From a checkpoint of a small mixture-of-experts model trained on Wikipedia: a softmax router.
Below are experts of layer 7 (counted from 0) of a mixture-of-experts language model. Rows are named router (the router's row for the expert), up (a neuron's input weights, with its number) and show model dimensions 0-127. Each number is 128 + 32 x the weight over its row's rms, rounded and kept within 0 to 255. Numbers have three digits each.
After each expert's rows: "comes after" lists some tokens at least twice as common just before its tokens as in all text. This comes from a sample of Wikipedia text that the model never trained on. Tokens count by the router's weight.

# expert 45
router:118090099090073089140100121074077117173149105107174156126177144136075122065142119122131195112124189168101139097111061126103147099113155173117142164122216189132184090099125083094095126156111118092116129153158169090081142166151110171077117137085123131105101096093115132096119117110093142182084089126084131123126119133178130115109131131168126102169085112096119168096084053110096114120134
up9:147137085172166054160083148149082153146131079127081134174175171168106161137133131118110131132159115087106131135086108133152112070131150194182114131140142093164131095169090084118075105172129151188094143143115203048117151179160137130100081138058071137144147081138111113154156106114110097107055113138162132167098120101126153089127078140135111128122103150100097128152058101125104111131117
up10:107135099104105167111130104099115102160129098201088137139088143143135071114074162180091178128144152155116096120112176112106116070085134127123100121158069033136055134147178075122113086166108081161106110087110147134124116144176123139095094045128149126130087175113160179120161087119124125171118125114130105087093141175130122050097147076131104148129112117191137128129116093094173118134160
up11:098166146200082164109113131145124130101121113122107116082104237112135108141055123118096180144120067126103163165190066148163112119142147080121129132119124145131059144131143127108148154154112147210131132141079098151157102133194123075148167165138104172079135190122145153074137160137073154132176127102133098108108158075103147171175119160115146124144139092176142129128114149143131165162092
comes after: " the", " his", " a", " The", " her", " High"

# expert 32
router:122122133110101101150151086083141160100180110099069122095129147160155149106064149204177136171145161123079117171120115107153133178165174174086067094118077161134158072091169102102187141146096136125080155124101171072165093142115120174110090095142095101125116070113096145091088140116100144131151109120147125119121121159121133143118069057152134140106144078116108154203105123094198117139139
up5:113126126088172106202141154104075166063117137122136176113148174141146126099062140100132096145121149149110100182168158079107085083148138137132115128119121136099169071149095134169123069080135121143141162082048106144155100088111101165134097117130120117105144140143083120126103108081148156108148107083166126202182126105127144148194202127156153049172137087091139132170091115098107150152137
up6:138190188119123101177102118096155152112070057133127133158104138114103157102080190159163164119190120119119146103179101084163100152168124114117090150095096189137139115138184116151129129122135138086110155182058137161122069115100104080140117146127084087122100131178168095137140114082107109127148078160097146156095099103132108164157090068133125127165170164070125177147083096186145111112162
up7:112139154097169114135101134098102087176184118102130106157108158146168087155111167167124107099125152130126104217137093140157128147114115116150078079091117086127132090150159105086090204105146090147051125093103119104108117124160076131097147175143141161061161116142104102195121117130097082103148158129136160123100182124115125146112085153084147130147084071141096065197093161153130095196140
comes after: "1", "2", "3", "4", "5", " "

# expert 6
router:076143148108105146098130144090100130113146124094129113185107115109139122065098130116126105115144118115147127082126072184169152142094150130104083106154113086148127123159129090142085171099173129141106111083117123161105135088140054147062083169158158078134185117175204187143133086098152120095105168049129158085092143137112145165113131127061130136152119128172156100096115110155187201072145
up3:118132134123075213143142105129072122169109087088113159129158067151133172084105125096134122124088182130109178129122098138117064082123109108136122139165137126190135096068144162114103086156121143099084159170096126092146113196105090190162104075142172175137092157136132151135142098169090108143108070128066133098091160104152106075144103141145124219120145082108138183113108119110115149101137
up4:090108111123154107161143188167093153165123166090121086120144108119114149097106166102182129091100160144121102118165171098054138129126169121119078141117082151139128107161192141108124197135112129112120138078160154122093124107144143124148119194078215100118128082149139110081138153194131093158151134075129052114152185087144142133074100111112123141136077122091194047117089117147118105124115
up5:114163083123084078128165163131180190110121082096189091139158067135154151129184123137133113138119120091136101109159144152122130151146149111115108093064151141127043159153112124126104149109132106191141100116090155110162178150093051141137202161153102149138183120188148102079158121166154101146058120072147122107103167113103177100107108124134129097113179110153135109133187093145125192118119
comes after: " to", " he", " who", " they", " and", " she"

# expert 108
router:129100102134099189147164175142139197184149083076161125141162071128095107136138187191098142168103142114075187150174107128151121185113094097130174165091139109102138115073118137165202148103047147089142093093098100105142124117137129146131134083161103183160107123121103068154100135081180163160162107158139157136134110109078118098157086137134131108109141115104166118128142091090088128092165
up0:145122132070132133097130191130156129129098108105094141127171099135095175130136093098084151105126166104082145072133110177203126149155112150158113206080152124147080206125152120095184103140191090158142162106103106121152142135143104103143131134044170091159087131173123128165184150172086080112157125110129074109148101192157145135145129150110092128032120137148156130083139117134110106124134
up1:125093113106172094185103162087170097138109105137088118147098097124191124043139088129149137153123123171123144116174146096145031109132160097160152097089119119084140128161116120142104160116182091134136078155077113177114147124091130149121132133161154143083098160102130098105134146154195149175151127119130067162149133064117119089170073145122177157088084099095114128160147138134054151131053
up2:158125137074091112156127125155099136155119104106110190154122154130176114146106158145143144195107139181076144109145086159183071141172092134101121163143109196152107137139076088051107135092145137146119097096114047112166103136115132081132136136169129166133146106131148105087171168216134140164139134143088135146192132108082142106159121180077132131167117095088187165158138107095115103190115
comes after: " ", " E", " A", " p", " P", " con"

# expert 74
router:131066097130155143115133101137133093091070133199142171162071147131166100171067113118145119144108091169158095153103105125125157089135160191105081122125160138114136102170100113100132135164142127090123194082094098116117162119132103099100158112146102127091165121071129101162112097087117144063052078093167152128130077181111133127171158058126077093113148146109105108131174150101067106131070
up0:113124072178101095142178195062118087080104179154177119123089111119171172102119146113109132115105149110110158120132184100157097163134124123131127129149083140116094112183141169147075116156123090147167149135149113066127147144171103126212155136129112142192174102103100200125128132161124146148128101115125116063151130142115150097158125119177138066107120089121158086151139196157120162155036
up1:131117128103104140116115131130100139116046179209132184143141111107151174153049100143085135156149143089107141131142125210144190090179099110133130108121178145123084162140047104146084190124144182122136139121149187093156131125181128154133071065147117085137128112151182124124125133104146137180147150129113124164111118134116147148167191127157145087097159150091096137143116203118097114085120
up2:124131145105133099174154154109051115071095068095134147124126161157073088092131129113115083127066195144161060110170118051103097133147161126104107105167109118180076098185094143131142129146116112130172105091126081133145137139121170116123152133152088123087131151071148145162129093128176131164080187103127153157071144135110107119186093166112134167145121180115106066116134155151115097136057
comes after: "-", "\n", "ed", " Full", "inomial", " •"

# expert 64
router:096087161089111098177151103100161177143107088176105145117110093113115142119081170148103152172111096147172129169111159098146113103134136130121093110146141142200145087146196098130164147116140083132168169146147136175162050121072178162107105084165123106116106088091144162161090115109108057100151167070170103103160107129148162142127033089143136127103136111102152124144087070116139084167154
up0:121150186115105048121177135144140138118175135160114087089121127144167182083102143129148094111091129151110099129126163116137167049125147105123145095149067122169071152161142151156149131067158095139085120123151045130187112093152147137152091126158161130132092094154096121143139080054159107064104176143183150112110136127193129147113081100129142100120076065113120134134132098071132110177151
up1:138052145164112123110123115166176107170090088150125133135109175076093167160087133154152102166109130071106110172115153145154188128122103161129103098122099151085100119095196087134140089120110180130201123088078150165159110188194117121101129130126062163128163093105150133114077102126153159121193095118101086136103109190160123068105101061142116144119150126122173136101159085100106138107146
up2:184216142154098156093107160108138098155064147077148175100125072136137162183138121144169117167132111139134134090125126197124126120171066119143079071069158091169161088136152142144126154099142211091129139174131146126160131084153081111143119116182125147178136107145151160067150125132143085111130099110112111128101130092119086076078125112056144126111114143155146146137146123109079143071176
comes after: "9", "0", "1", "8", "2", "7"

# expert 77
router:112109138179180128122124125122136163125074177171193082153152140140111073125080173165145161103150069138164087159123098132105144169113168144143084155139108155156134168166075126163124161107162088102181064112084144126103150152116166099153179122160129102147180109124165166182113080144164134189162131110140154141132132153233129131164166132136107110111091110122048160113175091107112134139130
up0:147108134134105150108148157067114053125164169070109191110147137170090148091095162105152117145143142124123121159182141137139149074194097146093121158080111193177130186130112152065085140109091125107127124139102101081104129172129116176169098099173108140163156082118101155112210091102127061169149138092069167086114119157148111143131183116138155146104095131136111115153135060119165124161133
up1:093112192159178187154118081143146106103172132169104136208097110132137161089083104156063139089174092121104159180158068133162111130147101143183145084140114157174121126132121113190087145131078127134105122100143176121101180177058126119101150120155147126097151098155155120147103114156119085131107082157113100168157162153156127193103071115129117133106060129129136128085124088165184087144130
up2:153133158128136075125103133137161181195118142101180099136086172122106117192122125110130182114124109091119155150142105184117124194156135140184129186164119136072086127068105175068126167114089115154144157114100051132173154115103144100147108054184166140131120123082150163153153112163106142097144140110143085089183134119115219157136115121185098148160153157096140127096149104134150111165110
comes after: "\n", "0", ")", "3", "4", "6"

# expert 49
router:146088152102097080162190117128159148092168128123126122101096153173156176087130088179149137097094087080093077161103090150110136108181113143135139118115107162167086090108146087145208150114096137096174164129136154115190099141130160194138148083113123121139116113134108176090106142148141137161073202090156143104173126140103147137090101117139093164100154072125127094175071187095178103161152
up5:182138119110151182083136098216126071128079107104129170049148126062124137147094120083187099148102142148135066099168172115101105103114144110131101129118183146091128121113188142172160170129121129156154108138142054177093151164114079123116043078160132168149165161116160124138137136128121158139144086113110088151123088097129117120095111140164181107140135150172121139123116078112123206143115
up6:086107164116166069124187106130124152092120098146123147089197157105123128125105136161171111063123142140101143099073144022167159065135121150181119089139094150107123147175075079130133105073133120106091138148153107176142110084183116163097092135112172111159130106097100127080134115088119104095106084135153094151110138105117084161092155161126123178113117101142124109116153217086102071156126
up7:089133124125102083159118113127088137120183143134177169149120118189132142052188098111120128162120163069122108140137081149126079054111141065183119177094177141130135064110047114100142101145124117129119171125131103155137133119155129185167143082127106103174172122167133146165080138137142097133147111067133124134135156055117111089087205102104171102187117114153122107141100118132132083153096
comes after: " ", "1", "2", "3", ".", "4"

# expert 46
router:138142100175138171144116131150103185116081108140086166127149151106091179151073136178126116145123080071160153187094122082096138158116125096092093148140128178132118182087081075136133079126093137132115118102101166179095150128177132141154134158096109154093187134198153106144126084198132143127174116139124169092156172123148121086167123156100102103158137139056075062152109137082086095118155
up1:182117165090177105147111121161063090111110117118169138152151105118067208123097105098126134156094112134150125154089119073099170123076146179129095152074081088116144123120188140134127101169070129137116114168155148091143162100135091122164161100100105130164147144093100091132190175138143126181156123148133149134089175109135103087199173075107170116087141152156083187082079119116131152091155
up2:098148141130151128135094121132152155101125189081139159129108090126174075152124127153120149143092147131101172197115086172146113204102145168136114138105117129119132127145160110118084106133095129155058198157117132123154090114147057166153129061095146130115236103130097147097127149109085171151151153149104113146087155162148091094190146151112136149144114047125129101206130108130122148126202
up3:120152148110094178129193069089145174079123081072195134181120119161128129096098131128116178183117106092093135141139086110101131155130139049172129136064173098098095210111102105092157141143111140141121115138093114136119133142165139115046137145111103074151086102123102139141100152142103092098139097160125050142162173183129077136199168121102124153144124120099079166136146128101116138136144
comes after: "\n", ")", "3", "4", " zone", "5"

# expert 151
router:116178133159122162094138121164157089095136116085141106146132101151090093147078130094129134149130128158141108136119154137112145083174157162123141083152129108141127119087097101120138113167151136117080176134127123094136156092177178185144148191171128149066106186043163111150080132162135131158072081179181068171088124182080141145144122111161116084206096122108162151124181127096060149128115
up0:160127078093154159169151109154121104077114115110133132105172161139089134121095155136096129133161132171109153186146066108150101201116141160107133116137103096141132114109141156062162105146158154086106148237131076120098195150168106124207154089175125147130123094117150053114164147119177146096127109125171152096133124097088074118168080115137096098144122113151133097082153161145108075085086
up1:154104109079136117124095103170111124123157182092160137156147075115180159126183148153129147120117170103155157125100133107157082088112130139124161142105159166148135166096112124108123139136179055133071188109132112130092149090136181099133117105080185063101117160102092156092087103072124135080068156151153137120169165183115198120162103116129124171131150059103157093156199142171099086101147
up2:084128114092113171097080123151149044091153147141134148122081184131204132177169107157125116177140122131102164163097156148149098130147160121092129185100128092083164081094115161123179102164127151164123146133091047126080116092169140138096164138097085170152111158072148149146101110113113114149140126191107120140085153127090098138132082123085120230155118095130120133087154170120144098160161
comes after: "1", "0", "2", "9", "8", "7"

# expert 107
router:195109132140177127137102070070071158110127178197131067107161090129153032113125121063092051084101182116068086087114172091135131138129139168146143130106140157142124090114068157138164174134077161109114103149134101125137120150145128118119123116171137129144117113134158127137105107153128178156174103124081073185139131117158131152068138147170104156190097114147117096138166159130098143126121
up0:186122084090148074105145156105124151191116113116136096162140166135127152142114124112132111177131151153141147181098143170156156106085094063129115108103116107115069098115182103109198106089179121114070119135176139164059110103148101106136091163142161129066100111154128148088161201131115128171122122144206196138089123149124233134137124095125119150172162130150156131097110099113139166129138
up1:075162102139093154117159107139147120099152139149094124153072149080092158096165132135138079152154060170101100122071134112132106131099164132195115100149127152156102119088143200161174124061181125157160112144117134145116148177123196149104174121073042117147112088080120165131139152147133044111154149139127140183148100162086145163127129152113086130054129128101128101133110082119110148177097
up2:178094151129149160092151150151092166105115152136157124084103101164055075160110104139044075146064139134133146100156126115149098098127142167157113200142103128095105083119110114116098114075137100146123122156129136096144143121170114095152029124133136087137230161116126109131146117188100129059104165128130070143126139130153139140115122079174128109105158116131126186130181127096071133164092
comes after: ",", " of", "=", ".", "-", ":"

# expert 139
router:148124059150077158104125121119125084165149154172086151118174142134114155151138200074129092125098130124107136108182169143134107111121130100153124131079174133114094133127118112091177115138083166150141128139128086187170134159125170105167147083120063102156096111119096089083157187093101179173169121128116142145152152071077109109158173167112085187119133094143089070044130130101081124168099
up0:111161096123149097186102128134128089101109153123092100113097166124162177165155145077114118080081137126097107100134137074106138129144112085090123145070082134162083139144105119124167135140136106143182122099134132149174064144065136157146129136064086151186115110145196153053140117112052125206142117117072115112151147103145129052169127104142091089141163129157157175106165156166161156085142
up1:149123099154162110119153149138169125069114070139091165049180166117161179145129111096100132165104149090098137131100141121184087116070114053108112177129123142176120142128097127125168158150095126082081127173112127110082140148082123110125129033132151133201086086128141113084125192122118107128111106124125190118136118133091176191157143137083107128102105163065141134114162166141127147153077
up2:078155122104055136116121100147140137180165134148073212136121157168120171123126107095114169180106158171198141197124187160114104094116169135124164203109081117127137087134133144175127109060086153105101148169132177098111113102170147184099124164077137147138110171144114101148121083172139122155137123088148114140118099121105139115146180084168090112099192131161088158088139103106131111138097
comes after: " |", " the", ":", "|", ",", "-"